config.toml
num_hidden_layers = 19
hidden_size = 224
n_experts = 32
experts_per_token = 2
d_expert = 288
d_shared_expert = 0
hidden_act = "gelu"
moe_layers = [0, 2, 4, 6, 8, 10, 12, 14, 16, 18]
router_score = "softmax"
normalize_top_k = true
routed_scale = 1.41
balance_loss = 0.00396
balance_bias = false
init_std_router = 0.00743
lr_router = 0.00196
num_attention_heads = 4
num_key_value_heads = 4
head_dim = 64
vocab_size = 8192
norm = "layernorm"
norm_place = "pre"
norm_eps = 1e-05
positions = "rope"
rope_theta = 10000.0
rope_fraction = 0.25
qk_norm = false
attn_scale = 0.125
tie_word_embeddings = false
parallel_block = true
init = "normal"
init_std_qkv = 0.0333
init_std_o = 0.0
init_std_up = 0.0333
init_std_down = 0.0
optimizer = "adam_variant"
learning_rate = 0.00142
lr_mult_o = 1.61
beta1 = 0.9
lr_head = 0.00903
max_grad_norm = 1.0
warmup_steps = 419
schedule = "wsd"
decay_fraction = 1.0
decay_shape = "linear"
final_lr_fraction = 0.0
batch_tokens = 65536
max_seq_len = 1024
doc_mask = true
train_tokens = 532600000
max_steps = 8127
dataset = "wikipedia_en"
Below are experts of layer 8 (counted from 0) of a mixture-of-experts language model. Rows are named router (the router's row for the expert), up (a neuron's input weights, with its number), down (a neuron's output weights, with its number) and show model dimensions 0-223. Each number is 128 + 32 x the weight over its row's rms, rounded and kept within 0 to 255. Numbers have three digits each.
After each expert's rows: "mostly gets" lists some tokens that are sent to it at least half of the time. This comes from a sample of Wikipedia text that the model never trained on.

# expert 20
router:124098190165151106109157134090131125100151136103146137085145151123192119148123138084132144108078140152096084125127113141083173154162101164108187146114112117149203130109166035105118119126076124141075130106118108097134143203141120149148164106155143188134098167129164131190154132101161056137180100201147043120068160071120104129141092142168116146139114132160104095061129120143144061132143082136097081127132127122134173113108091111165155050132159085072114148186154123150158142174133103116167135119100162090103166117072164142174090154113080123153144127167106075161116101152150203124116128085112086102152105166142149131117141095074090112147119106159122108130088149178130169065118
up0:163087131135122101121096101100118108114146110140075067135188091016075174172152114192139199109083186132115103115181128104122126099147093121117118119146149170080135168171123134125093096119132141127060192148151152156149132125099155143101128097102126156123132151148144092123161154150134157140106130090033113192159134193091187152131127156131152113169177136085038154101142114113154140159131140124100137103100097072151119180072077168121121127165108148145184191077149149136130136147081113107131126142074143118107167124141096093144154074147188089105093142166129108174062121114128145158128181191116126111100111057098149129131150107159096132113125127158107069153136140150085130120113
down0:131135125084117180148181098177128134149103071144184188112090122139109138082108097115085089166135083106146165083089149170099118131126182064135099128081183136117115179089050144128095136122135135134229117128118148123098143064129087181100105108107104086209115098147191150126179110090098097161124121128149182092109154133167110140163147110136152138132040165156147153147128078101129122103073143134147183078155188154128119132137107100105186110070131187175073125090170105107123103089138123098128101110176137122141156104091154146167140151128121101153130105159140172113147092111096123097139141121213134136152095177148069089118120134115145159175133195127109169125091151120110116109162
mostly gets: ".\" ", "). ", ").", ".\"", "\". ", "\"."

# expert 25
router:096067102148097107143111147143108066143132112121122100122126147138111122112176095159174168099119214131118150087110106160137104165107137098104140153131170148109087114142103105112130155078151058134153118098130165147096133068131126085113153064100162143160093170141058175125135053152172094133101177116084201155107133160090130157090191141178149159095166115153140132115136103163104137159089139106142092128146148084081122119146168119078121125121139144198132142104142162166150161095152145127152199139128086171102131154170120067120117133130107172158125146175169106113088192080086107093201159139088175128170102132129064109168158184048133108158112088124102092067128125165184101119146
up0:120095107105140134072111148169109111087175143054086153117112110088165144108168118100154120070114214188167080139158074209171101111110092166194131156108121071075103157150134141116152117152199200085122099120123119104090151157110108126107087113091147123113124107038165089158098064092135073127109188147081114164133128104137118134138137158163138093135138123114114144103132130071209119154110116155136137128135155080143117131128076136142155091074166134143085134127144172147159139158132154140149157129145127088177172148105069136130128117105118119114119098156141128131079156158088121112147094140182140074139141182095180068152086182193065145149116155167094093160139113108098155122144
down0:096154120119147096187115109089131183177170167209178105123197139117146085119116199162131134117147093114102122098116206111068163117167165115068138103157121172135121161104144150141165128071079096171033110147121088170114104163164147145109150132136136120111124124198099193121114187134173147122141110106122103097107099101138147147118068089119115219169134140146150157158090157132105167094104129126098133146125130094127162129097110125161098127161102094119114116122109072084166132113131154051127117190093117067131092100156154158108164098157131131135114150123123111140109045067168147091148130116114112158060088135097115207128134116106187089094138170117154115105167107170104118146124
mostly gets: "area ", "Army ", "island ", "town ", "Racing ", "railway "

# expert 27
router:182141193129152108158079156184107171171081075133117167129148127125128080125062107136090110160095128149192083131123107105096154144136142105143156156108173137144088177070061160141137162088072149168142071165130125089140146076178141142198080140106121102133112125179184096102149108162124096091138128141166091165175076183101121141096127144076099093132121141162161140123144078123105131090129112113093137155116126167177152151151140123125176123071127156101198160135107147156084126105160111142167137128100114096150134149173110081126072184085111140109097158079094105159137121125119158113106126121142146057156101080152098108142071055164132076156102153129141109181068124122128045169144
up60:072139071100158079167140119123153097136079143115137124130172092156129184099153146109159106129103145106112110134111138087129082127129145109145122109135096106154126092143189186136108073143160150121096170141124171161199137108117052134096159096082108112141099078085105097127130134161075165108223158089163181100131160036129106134123111221127039135157154155103140157140138143152126111147156132086176188088176100156127146119114090143121114099182101115091144105131106168073164162112112084187120138080112140170080194132132124152087152142120167142099126144122124158144117132120079106085082149097132128186130099114107104164079166075131184147103166168186132065115116142107113131100112
down60:143125155161101106126124147116187129111127163142085196095117139156076117092165136140097154160113162096119113197169064162147183132153142153127114105140121148173164205155095140087126150055124087058099122167097124136137117130118119123130147183148131149128156125146141177166138098144153130107089066116111169096078121155132184109088164154164097067126147118103074129073102104117068126116118088147133166137221123156136057151118133042109121056134171094136152147075097121183122092150099102116144138133131132138105080111076156101137153170137170104129116103092178134148138067149181082141094124082105138096110108162127204141130146149152113163174120177148130155167104103182144117157067
mostly gets: "ra", "ar", "ash", "Saint ", "Go", "are"

# expert 8
router:101147101179138130141128162169121112163085112142195145130175052165137137100172072136131132163129160059155162064063165169103105093114154125114150085118131086147093229125181167082127119156116150140120118103131162143184183126135071142081181139112209093099129148152136083083151156081116112151136067160128138146141143061094117116187144118153090069105142099141126091117166141123102180160137086132170090131167174118135100132099136090071152134098174068109142121132106083098158155120109096133124131168105043115135154129168124113112133078136132137179149121136129112168104174099129110184133163141073116117142079174089120145102125130107113126117157070098102147126126192184125136088126
up0:088138039145068106113099110149127176113106182128094149113128134101144138144070091108125147097066094144106119117124098143140140159073134138099092115135106115050096124152147071161141136155093114139107184134107065112138128132123139182161171100194133168132133129121157165102089126109104172112152174054063138132143150180200145121148156102130154145149066146083153120105143098118138105092110124138145116128094147111118082170084096131148121134141167164097125110114238127138072080140120107108120161148109146164069127144118095063173169158119138168108130138120151116102153093153078216151100067174114148173158187178091149188145132154153101146167158119082108135129205147146094130114125
down0:136135119161157124151179158158184096073126186235109130117128099157122174164123129131163080166126095140139092093082129203106145115136100194100140157068071147163124135130088110156090099112106119141135118197135110151128160155175137103072111171128115134126117114153168167150100130128151161132138119094092147121149142102112113104173148150109176081162079161122165064112145124064126070133162124151125134224156111123113146160157087091128149166133105139110091142113099081150087074111176065106131052154160109128137123113062149115162165161135130108171079137179111130081113138113091172086078106160144159104150099140142092138086074177099136143128118110137097194104118183149086105085116
mostly gets: "You ", "music ", "book ", "film ", "episode ", "Actor "

# expert 0
router:085111135167118104161113202138143052110081118109106107133129113140068154133159117167148193123165089082143141150113137101181125110182145117091122139118156119129138068146070168092075120109162061130117130188132191084167212140126095154082128123125098167127134171137100061122096123130141116125154099075163145126128109110102124130071103109114141101130144168106085178132090096165142165154130095101140102103148162131139130104131106082133141133177105179118150156206096141133100160106096134105095192189129140157056111116140082142129149110113123169141173148147136181107096135120175074124098164089063176128136075147125172172090168084128161157076165105112188087100097159190130127086118
up0:093181124129095121155185120123138123128160112153153111089123162099136171173113113122143123138106067107114155177148138145117093163109149201132094157143120166115106051123128143113146145087138090127125147154117124109142119119097172082112139100125116106143091138117125129103136114118101095126114187126148159127179080147120126099125176104111179142104143115157203108139200167238142153079132137075072126137098119115134102117150129113117118115161071158177151097035075121126149084141115171173053152171189114124154142143139189098101130097151164164104131122099159101147110145095146113050151201113169134182120189071142075105081120139124136180075151132133130119103155037157077119174098
down0:133157100101099117090074108105087120115166147144134144163109124112061065093135109117098127145161137112162147067105162079138151157169100126093103143139153038123136190115103120117130144121136139122159121175140139176136091175168111098141105137142198104127145117131129143156174152146162126089108166173083062159048168111137121171109184174120105069153110154117118139130102172138099108167152124084162086105128117169161094146171131117166109085101163096120098122117105147147092170059096122181075078169102186123142143133174176180118089179165094089166134151116114152123122171085141124154112100099156121060093130107106090071141140146145114060170125124111103155151101222186162168125102
mostly gets: "FC ", "Team ", "League ", "MPC ", "Cup ", "Championship "

# expert 1
router:105171111160218121175140105189116117165099072167128178123126158146148147154095141104136151139149057108132112181130092145154171143121085108140119133161086127168092164118149126117148165151116142120101167148102104148191105157115146134105082139120101118150139086137150121124108153053075121163143098135171163147150109083191185133159149158096159126122084106137144121102112113163096151115114076075128192171145151090164066115159081176157095137133197109101156093091100066106110087179140168190078082151110105132176121188081053081126103082065090079109086157122122090121162135144132102093118167084079170130110172156131142118134083128145115175094121138142121161117169078091133136117125
up0:139150134134130133085121094109150134130180111105159140163121125149122147175149120133165085085169136143157145125074170148085159116137110114090141109150112095104126203109203147091145104150103149125156132105140118181181103115101133067083158108160196128198049144142137103112141146091144089131159089153092138106119131125126129137167112135179158147113082139186154100168145155123105019107153129124174113146116174167169086135151072158126121132146135095181164111129136074106115136101025126131159095125149115164126101094096160100028149131095067118116148090086177074167121125163091118159127155133136057167061150156136109094094124194107092074127115122133120169114169179122130159140120
down0:150149108101127178135087144064138181105119136183071133057163143107092107078096091118117158178121126104115140121135088077122175093159175130125132154110168170125132140068105142152135150185136138122116085103162181171088101142083109191161135092099109099079173128056101145133100090164155114129092097198113182114111120118188112126120075135077160135158164135130132162161049105141118109157139145147084148084105131175068155158116163134112106076083111194193122169112102177110170173150150104095099149105108146121085165095134125095170134129142138122124135104124067162133137147106134165140115161100142139071165123109118134179150114120153074167182136092137105135152130168053167084107193
mostly gets: "Kingdom", "Coordinates", "Country", "Species", "ough", "Genus"

# expert 28
router:120075153127116157102129064122119217145155140162120076148097116112122098116081136099115082095152125174098145124159097075090175161104091104151099095103108122216117100102140150087086161093150120114178120141118134145153137116154117157198174184109116061110138122116121189110143129093182089091085087162133124090124148137153167172105112121129064156101096183147193132130151157115108111093166146166101114092131054158129183111138143152123123134130079130118088141174061098179111108081173105106142193084152117108101104134164126181121120172114128134161165173090155170113138133163101121160165149202126136136107164168159087084179129118098103090174112114063118121144144167077076137151124
up0:088120086099102127073190101132133121115157156139118085114125101140142158099137130114194037124127074175168087099150126170140150133114120164119168140132092168101135156101086092179064170097097119053150113093126139124141183159153143158120186115132156133091116193103154155117130090112127140114081148030104131128142129110173147124103122139115169138137155121144088179081124094149194123130121167169178129160172140101144180096162123066151157062107102121082175115067145168144158149137142124125133109182157164092105141083170213112123132097185098142123159148083130046088098100080115097159134148092121120156131126096138113147155147090166107153112089157134171167133132192152116130116073
down0:200107130091151179101101120117149187023131190142126116152070159215187145127175147127135131136159173173093129123110117079128098150148143133062100133167141088089164174229134122140092147113141129138141066122123081118173105113091130120095047164116110103173159126106100134066127133170137116125141108113126126119134138109110129125138161109088148120131178127126107142173132054143140143117172112139133152095127148083138108139099154171153129173138101152129106039200145142083154157145138115125079106136114147176098158150067111127092174142135104099095060127141152165109106112131098128151172136127107126105128157183098105170173156053125116141101067123137090096135161121163147125071073
mostly gets: "years ", "record ", "contribu", "Votes ", "evidence ", "Arthropoda"

# expert 24
router:077124142135140175143189163150148066149121114094139065136104152138148149142137150152089136101219138130073134084077181120120182123145178076103135101164128136121079114147157135108081153157188090119162150112083121125192145126117111138178205121154139094134135145115108158124134164086134098098161103136100168147084121126081137119161124133115130135079146107101131128122103100223087121152123123132120071088171102107046121143105143057093121118167095124119157109116096124123183131087101131181157154128162052208107091100134152180176105121206043181155153153111193141097115127135131111129182146088102105181160133124094094148110113101093151128128118103117150080153159136164111118125114
up0:097096175161171148126144163144153175182150107160101168152113123089119120150185127136091121132146223145098099156149089082146121126089137095148137156179160133091157120142130091181156098162116158141115170140168076113095133108091138126146154102146153108130159140090089063099127044115122051121107082098142110159162097150156126100080194184136134135140085107128215086116145206156160122094123092125113123060120149158132110164193085107156110181166142124108141084106123128105133098158130143145181084187110065135111157152121145115119134091172071113101118111165118055130154118098098149150137112155165170119128135032088127100174071127112086137094064104127140128126110099147135148157126
down0:091081153132113086158148139089049085089118123112136090100120128184156186139147140098173113136140085099107129114129123155097136132117126152090147148101090066143134140103127175104066110131146104153153120094081139178149168123159148138098127154168152160132123111168199205143082159133119116083173124127097139095110195080121140099193094084141148132138152090118099159138088087110110171164153146146175112136139084162171122105090133195188130136159158162106165148139139140135127122094138146167107159129100138090135127089197078082121103184115114111139122164063122175189094132110147103153135148107119102101153154172089127132085185097049149063083100170176087093166070163174094103079123
mostly gets: "World ", "political ", "music ", "military ", "Scientific ", "Democratic "

# expert 7
router:161134091088128165101088074144076129107132130169147091089154151154168128115118081124126062156095156161147133098122108160112136156115093161128138088054111097159180157088159111155167143118091169144124120040109084125078103108089174145135149108163138116110147106141143225159170130106159161098145125163106116071140186131086132158160118114126096166119143113179112103171143149100154094118165087129110164121149166136131182111104145167119157087051098073151093150128182137152083115166141066176214129095094126110159161117122128139109140182097159112125125085124115077168092147117082200143141135183182128084100177173152126149139129171082067100144126065121120125111175165115156107142147
up0:115152122085110145111191152104150135116139170072101094125129179147088170112104162071134184102142133123058076191102127174165116111129141183148111133160152144094125114169116152179078169113114071138125120143184146097153093123153120179148087173142099128150146086113189100092137090155097151104154144127095172053161062122130118090137120197100217054169163083108143186085113122154107128127162152105148112143108115121122101118155117067161147131145151124112098093078159187110142099135038141125167165156107184161098092131111134134103135119153118193102093114126139128083133121153115114151145189109114111181188146086141050173134103137152127131115129142170175105149131101092107136089110
down0:118121126109139123124103133139173160131105128164115134106161054046113130139127098168113176182090129091125142167116127119141175101148142108101087157164133063071116083062080124103129107090156169102204140159157161132135100052153135113159072182173115147128124137103164128129150148157036111139102071131083052158137138128122148158066126131101140141097142128170107124243135109156163168105156166149137144134115165106143114172097149140073104144132121116153181115142107093083116167119124143097134139109123123099109157100135127190200120159091111161154149109125177110088151108098123150141069142088125104069110144193105176140170108152111096118110076162171148131132188104175084157127089
mostly gets: ").", ".", ".\"", "\".", ":", "!"

# expert 13
router:106149146131157066130086163094204144111102137120084175162139122113105131126159118130133122138120130117164079166178101123137108137128115156138067132081129148138190072144071148166105093104126091155109142186151181127149169150158135193063062151136114188136148113069122049115078095132116110117121090080165143116148101111152143101062110096114168085165125168119140139147132102145164162111105148135129153143095110140148108110142140082160145144182145158097133154194136095078131138114171160123113126149061170148114121149078055118131143069114126145077133169118115141071150128129157108093068124089133133117123104130081193118135186073175118214113164175123224095134089122128156172127134
up0:153087103152097073122141114087162119104158147128146167120126168130098170095106120110165139169148111147084117098116137154137113122075102116082111115124159117124140123170113169122058104181096151166157079149077139152111124125134096127145136213114148138141150101127123115105127110141092125108102138180129128101128171138085068122079142136163147143212154122101080093086164082053124131107150139149191117081119196097187108140127159092101166058193098149111030089153144177181131178135055130059146143133103088160135133124136074111132131079152133112061116140112158155151087134162052131122071122129161153104166159098100159131158155139109121177116145145159154182187151117157105102121174
down0:159164155080146118072162153089136108063070043096158158127117127132158129157123117116057144109119111180191091122153123148109156121034102171094140078131140148115180151151137127080148133131149103115076152214147126106120172188118161168177147152167122146140129130160170116138177172118149101138146135144100185102144070104102180177147088170155088141103159110102119148134120144133123191098136138129173144174160114119109121062148125133153152130120142102071067153149084112140134142121108115166141114136088189070043149161113132168119170167089134168129091103133115085147108120096116135131144150104121148094108162081209036094142146111123113103093148107127100058111141143120114150127094
mostly gets: "‍", "Phylum", "Win ", "also", "Cup", "PO"

# expert 11
router:116155053133107125125126103110124133070171089126103151081079129156130159102061157142143113183162091124127156127153092101103119127104073153100115140206156175104080066191069120151168168067195112142142132160091147137071107096131159085153099138131107169193124096161148132104107163107098145139123156091126125101089083138155132120152139075137162210093108121109103127159097105091138102138102142092140123169145137113158124113143108148111107115156099174153094131124117159153089112089083150131034081171178193140083148105102144103180145116088132126183114148146099173090142084192144126103139064151148186145166162152171131137106139150145115151166159134080158170146154044125155112101138
up0:169114126163161139092162161151179133146147177152146126124093094103127087126145125163111079138123154131091142091140151130115128086077087097102124122161124151047099188078207165123110072141094170167107061138096114197195146152099106132106181110057177062116111134133109127153141129147096175134125170181061117197149085079139086101177113184157098143134181134097136132117180159149147118153137082155132136130094105099108104127145076134109156116123091082074123173106128113127178105124189132143114071136114143094111069156084128148151161134128102097108133061108137102189157184107091158194084152145140083114126120183098160112083124137119150128130121098139097152160184158111106145129098
down0:134149070112156102142154091101129065084109104092105094092162133150112108132075135168157104150147130075107116122105150106091124092153134176167099197118182127060095116168143181166109116138070113103101122124124108189156095158090132105162121100081155130083065108162165106134125149194145137158102094101132125129114172139120131125178159094148145134054099166127190127113238113114130097091179076108047132114142141145159112138110119110146129125136118147133114096118138124144153126168178101150118075127161164161109163121082164127197118100117077170158112175156097106101118119160077139169158139140138110213128132176154161128144124060144127177133157121118095157130160068052191125094128
mostly gets: "• ", "· ", "|---|---|---|---|", "sq ", "″", "Succeeded "

# expert 4
router:150143139044076091139113163156198135178103155126142123119161116096080135111127156110141115101132078104123087173130155107114074096111162122166110164158145160072116162109102159155135129135120192122081133154166087125164064102119134097127120085110101110115127129141128142144096113145133154107106212144094157164160136132124112126170101132101129097136073092128096160150127167178124124131134185142082177177084130124155118172127092193100150183141097184176145129090131169056100095132102185082099039165171156110156138136137156108092132093152127102099094103129162092155146136139130133123085110137185131083081168046119169106102098096157226201101093144166135114123117120099078117160146
up0:129159137086137119113106078097164117181144114140148117130096103108137149180096154129117128137139134134117100141131144114132085129140169173118180104144098064133132100162126167075119120127117150125129097119132142134146131103145094093141128055179116141112096143146142130127091178131080108121100157123126123026089170072154174103159120146124116161070144104125125215146156098133075138183126145121101125123122136139210104144183116138075057113075063106112178137101108160139095137215178125149159120070115183106135132098187180138133147157129114142131199079098134113078108147198108162160106121152122086184113119150171187182102131118122205114050150149066120110165144146162090146138092
down0:114078119138153141141123167120139122096190117146092098131206122158102084037123112110129134156138146158124186102090131129147093106052135096132120196078107159147124147118142083110121120154173096135160184080121158141154110104088095119114132152069119116146122121154099124114121071107116123124185141182203150135178101147108112133090157121132152087179111128103155060090103187074142146105075110187155150109125170136100126082104162121138149098157136152213104132144117071112153186046127129124108166151127144093079124135118094066132159106128200104122130139122123164163150149133148109102154162104130169129107132204078081072148178119125158161146157118166088191145082068147139120137092
mostly gets: "Bh", "č", "Mal", "ā", "opter", "Raj"

# expert 29
router:184100119088092144100094073101099130110177146138124071098153141082154111090145139107098112127102183121146159112138166135064124101172166143166114091116075061108186123125155184121090139108115182100192081100100080149046092101146155102141185162092153088116159175146099188124185151162120176131118130110102141121119200126135142105117092098154144181118119139131058153147146113061136121149188152170172118094112137113128166132070148161103117131073077118161137123152145153183138109146095082124176108062120127117136164084169158098096120171175145079147129101151132146156088154113106161118160092186161141128130133147144148130154204143121106094106122086160079151153118187078111134147098
up0:113167103133089148122094131151137184153110147128150098098121085070158170150112157096077160128141170123152024130173122115110139089151167098133111166133131162101193145136106167060165126119125121062118134113091152105128160126089134137073164177103116127100054156103188080114122117134132127068105128094123129100159160112126143091156078166110152104095181149104096118078102021108133196120130157210153130142183145058137139089140129121182167118130135131207152130180204100143140138106108150131099106139155122153123073133144091144118177086145161115140152120125138111085181125184106135098127158129160106122127178132125153168120103132137100144117096108131104084118202144131067115192141
down0:139092173083077097137152131152154149100070120117139107137137106112155073151148062137137108127118105108097178094169172132106159117045101140127202093157165102126093122123167161163137173133076085152110084144108148122153143191101141102133142064158152123155180112175159166089105149100090159105153130185099121166115092109100138110076161133163159090163125138148128102146129170159143062088178141116047116112120142138110134155150127104081113163134126080116077090139108174156177144104105205135168119118087081112122126091190186125174068135109118153127125147154113094109113106086180056179163121152104180080139152125072172130106084157123158139152149104131147208124143097150117096142170
mostly gets: "{", "using ", "types ", "$ ", "like ", "$\\"

# expert 16
router:181160083049171138126085081127146174173158129144134115128169140079130123149150117072116106102105155124157169137179113204080169099122129149174106108082069090138253149085116183163146103121136195099169139143159115113071096097153146114108110164120124085093188135091080190123157083141113151141071157106155164116147171131133143106093145156095141169149115121127112093133155147088172129129129142166131182099079098086125126121139144135134113150104127117123108140125135075142140089108111116130175119047100103114140108132112127104089120062168135069069087104115167145111125176110133137105085148170166159150077145139115137103157167147124136169103102161196101178153103126056140089155151
up0:082151068135108158114070166099050118093163125082092188141080128180154117139102179144117151114122050173162175147165164150151116111226085105125097142096055078125144107090155146144124173130153089183130087151148165143165149124114106112119139134082191138122107141123130100111127070168097130118151133123161111171108079151092089129151104095144123144136110189094160110126064096114100115159092165084135025125114136142148115088089127122133106119106117153113107104138085130155141218138142094122090097152135119126103087137154123133124161160103125164112140156164079137102175129126060168152156109161128118176177119171169126150158146121113105145211187114177129110167178145132156158134158
down0:067146108128194116130099145158155113104187097104136138141134136158120110098130123083125127146064113091059104099142062148154161204133115108128123136124167083134103104134082125100143122186093168081130146106111102153132114179138174129122108135101142061112151121064195122147128080172161100124134067182104138142132132105146139136163174187153178129115158094163142178157149214142127153092091160100110152120112119153096164096170199097115104113163164116126133153055138156080115084135167172122147107132103133098135166155108143182124082093085087145147130187132165119116112154105085058096078149072176136095119134079112134078087133139149172159141142139098139210127124125148051145103131
mostly gets: "reduc", "grav", "pet", "prin", "crimin", "hydro"

# expert 23
router:123151113150206110096091107157143101140085099152183179111157090128117119183129069161129101137111106080178159114088133124099132118052144174062075125108110065157116206088162118177178124176100189141112103082131155160123149126172129115087119126110111092179140092155190123076102132111071137167164081152179098140132143119135147131198210136108115095128139088127128103148183132114148117127096142147158149131126158186139088167156072121144135136072185118091137153097124097081127136130124130130080058116086109121198118161151104123128153057086130048115138115089160093178143162084138164106100195115139077120118127137124114107101104128124112143114115146140094182125166120160137126129108
up0:084111104128133146155113117071092090140154152123122133157122096184196138101091107085169170158127102054144126117164154167148190074157175134105141101119080118095146137146164143151089087158112143125103101097144111170167133165103101163046090079149135156192119200118103129087187046095139138155104156125079195163134124128136099112128130185142123159128128115118132112129147087173110128130178130133186104135154169105160131152113047135096091071164118136114138107085159115224118164139172120157121087195177130130124117125167094068146173095133133178115134102056113130131158117101122140122118138122127085137096109097123138149144153111135119159096123143129147053088122111029151108108156
down0:106157078127179113122068132145109139161107143117117157122158163147099129186121142128077096075044216206154141145104198087124115131148206173133116078053107114099102123135161119158137114125104135098105137112095133140149130110198086133091122122162111122138170115165076072099115097142109158116098096121148134167141149107127087146100156094115104134100084099101174190176091112169145127097098159148138125118131125076168142143175136183104118151114137145157120088085161161081141130072101096082084104076187130137142198099178126113113142113149081142061156134107166110113130179109106124143110160189156156119134148186162145097123194105101113106084102123095175115108177108198150144135128
mostly gets: "Mc", "Gi", "Sch", "Love", "Ke", "You "

# expert 2
router:142086149105082150096137202127123167151162137111094110144108171107142087109097134128134082094130149163082088181104109108174111135118116072137150141137204147148078089122058131144158140153128109096137108153186108111175128109150149163187098113164136156159090090102116082156134138155144099119078177105075139182157100179121160109102148163117115085134087121163143128114113144152098147075118108134107133141144070109149103095168160186182109134129093142146149147098137187163102133125134176069126152120197178159128108164137129121138092160120097215158117100088107072124148143158170169099163106100122097133149136046153062082179093110129150098168077103110135162113076049074107089162159
up0:114113106098141167123144117067117080133123158115157115082132196136149149202174103145179163183137169061076143151103152173104109105133123118151118146123121144066140098135154143115118130153096129134143140118147128205106097100131136103025223126113161154146155158103139161160159116088068188157089142085091173128168158096105096075079118147104158134098086134129100093182107122107139154178085153073150113167141143064100109141073165112152144108198139097186104135147109109122146137183128116150148097115117152125100098104021135085101174086114183098175108090104133130124118105174089159097124144073150171165124111171150149132102112126126120111090124150098094130099163123101164139116094
down0:101143164182153123060061177109108062072116109109093101127130111221179159089100099128143161153175154115100134151083114154174113131148093062167102145112152126141128094083120122120073104186165108135136156164144091070174143108107141142145142127135210079105059173082101116128153154072107115117130126122112138153162109180112164165128108120156163166119147170159096118135168126072148117070149114144125081133119094108119152114122122181141143026112098115135119078129141177152111138099157121151126189128145189136102136196131104165147106161125171106111104100140107151107136091113131148139197113123165080119193154087134124084178152125067079146155146100079118143107083132172107144155147
mostly gets: "cycl", "dist", "there", "si", "after", "north"

# expert 9
router:097149160166145130128140164115169177160138127133152145166132123101129121146183135087096115168137189162142089121147131154174190111136134109117072125108166138131138134142166164118147087147085192141128107129157133107139162146139144128122113088162185103112147087053103049124098111117096055160104080138150093172131115120106076177097134173148105081109098131077146041098158146102167169149104138145128161157137121108113121088122180102140117159124194042083132156161133108095151142162179133114180143118082057108156140126108079161136106052124103118150107123091123113166172096129139146128110103046111058104109095115071130130116108126186078198124122152067178155148132163141094149139178
up0:095098170133160124123163149088169121092102173041109114202085144171142141141225131172100102099115074203120172054156117076110137144102167124076137138137162180096130074152134073124151113081168122098086153161063149122134111198173112165179113136153101164120063139126095084124098149135124165153107101116090166087139107126138125151134148111138205125157106126147123135114115129107077109130138097099144129143100114088128121120109136071155132081125136094160143133130103143146132209120130111203108134153114137102129109118153160142178131172142112165166216129159082101138083060109116071061189111097097122120165099128144125201081112099147126134114161140105138152095127127108148137123110
down0:103184142130148140017092113138111077163119145130061150112144094092094097113101115198138123173171188110100136127094061165105115078185090159126116099122184159124158094073121129074133129198076169165153131173123137133137117163117136145147116061137205109102170134099116127106134140123138148139135102149118128089134119182163120111087130211174108162098154124079108164130149126160144133118156131072140150109113108141105111193119113071115127132156176192095142105116172076116120111123123127138147091147073148156094173131135145084151122135182150123174129176138150176148140160094194118126136144113078082083126200112115151082127107069126102128091134137117157189157106099072095136151093
mostly gets: "uck", "classification", "place", "ene", "ook", "however"

# expert 14
router:193083108067061125149135156131100102158156138135111128115169109106112145090156137137105120123156071078134163091120194149110059131161162142144159126156085127096108185162140152094127158153108160108158125082076093134112129119095148073118156102086113131121116192162129176148130137092128204135140168134097199144112172161126126168158126084127118092110141098172092185207146092134102120165165141141090136150123151089149135197112117124037133119100078193158161146044152124133075090129108090079127144160148143133174108128165151137117163134150179111156153094172122121138078137095098088182149121195183155124120116093152112114139129149070188104118124094133056115119125132142108096144080
up0:070143187131157170177158148131120131116181133077154085102111099183081157131123151116110109097136158145141172118138132152132122152128117131046099136191166198115122135097133143133156147113137141192121146102086118069132075068071146071158068100143104127152119109107143178121096096127169043122177165139127144132124124130176119141146176104073141107123160110181170159064142147177109114163127107100080122152108126166147149151164128122091137145118139134148146096086071162130127121133149129183106109164099053113166130163167163132108180090145055119181151159112126091088131104134100116025070100107129143146167140130134135201092069153130125176102109124096130180138165073105131105137101
down0:138121141140097179139088132065130174145127089160179171134114085126063158087129138180126164181097130106111155106197096061105139121075101127142135103043129087186131128115146134119156112123133109108101127197120170084134181057139099175159170166106137096151125092163116119127154151071064151126055049150132077132101112145095135145127046125159156141174094124222131096089135168100139141131120127146094074093131130112119099127112228164170083100125140124174154138167135153146105143081139086134133139098122176112132129156156077080167112123112141139156135131109113101157155140142105188170082181100162132106121144142147144162155167145153155094140156072105147136126084149089133135113126
mostly gets: "Albums ", "species ", "genus ", "ensis ", "Scientific ", "ropical "

# expert 22
router:140122193187151183075130125115061129077095175140121117084102121115120135112096127153090146147113121150154124181133073099145134121127165169079135132120164199136117150151114147123136140113107081180138185162080144106141086079157172122169123149155121146094117075176199155147132161107108121103165088135132044117130112080119179139094107127122182081145158186144169171091156130156143109129131090099122117129111114129147183164148161149175125116096109115138099120119081143192118127058183106162104160174078108057097075165200161150144088140082199163171137147126088136127126116156143119150130165139122108094170119159122153136106081116147113071149112176109079114120114089145189141098199
up0:079188110101104145183119160183139123143136096100174130156119132103120076137126120140097113127178111130136142115119153083128186109172151152131124148177114101053138107125088146062182111144167114189147096098174152094146126163131137152044162153070144152123133193115131097143141142170101155118098153135146151118101109144066106118167154148110102135114086103054112106076082143156115175120090139129146104127099139157119119130195151090157151124128141114110131166097127042108203136133150123102135114116111114132112239079153095098039152105182098140117100109110160137073169089109121120099069090119126186096123143099111116155172120184161176151117134094116157131126200169153162129178133
down0:118166134134138131120202172161125081114108083175130178132172192065163105113120079151158195158136119088139156117106142207150149121126123123132108099085087129127077171123082148174165116108146124138145083112196092104133117192131155106160156155064122132159151085143123090084143104129123108124088117075173172139212165174163128141146124125088157096136109131130141123099042130133075125090114153112111135185163088144092134156125084129087146079104099136080195135092155082105105104100133194132109113144147116101181097138112166177069142096066062117111144201077180108120130148161137105099149158100172140132135118133171075141163109145096170093146136128108166135140160137138091144118113
mostly gets: ", ", "%; ", "\", ", "), ", "—; ", "', "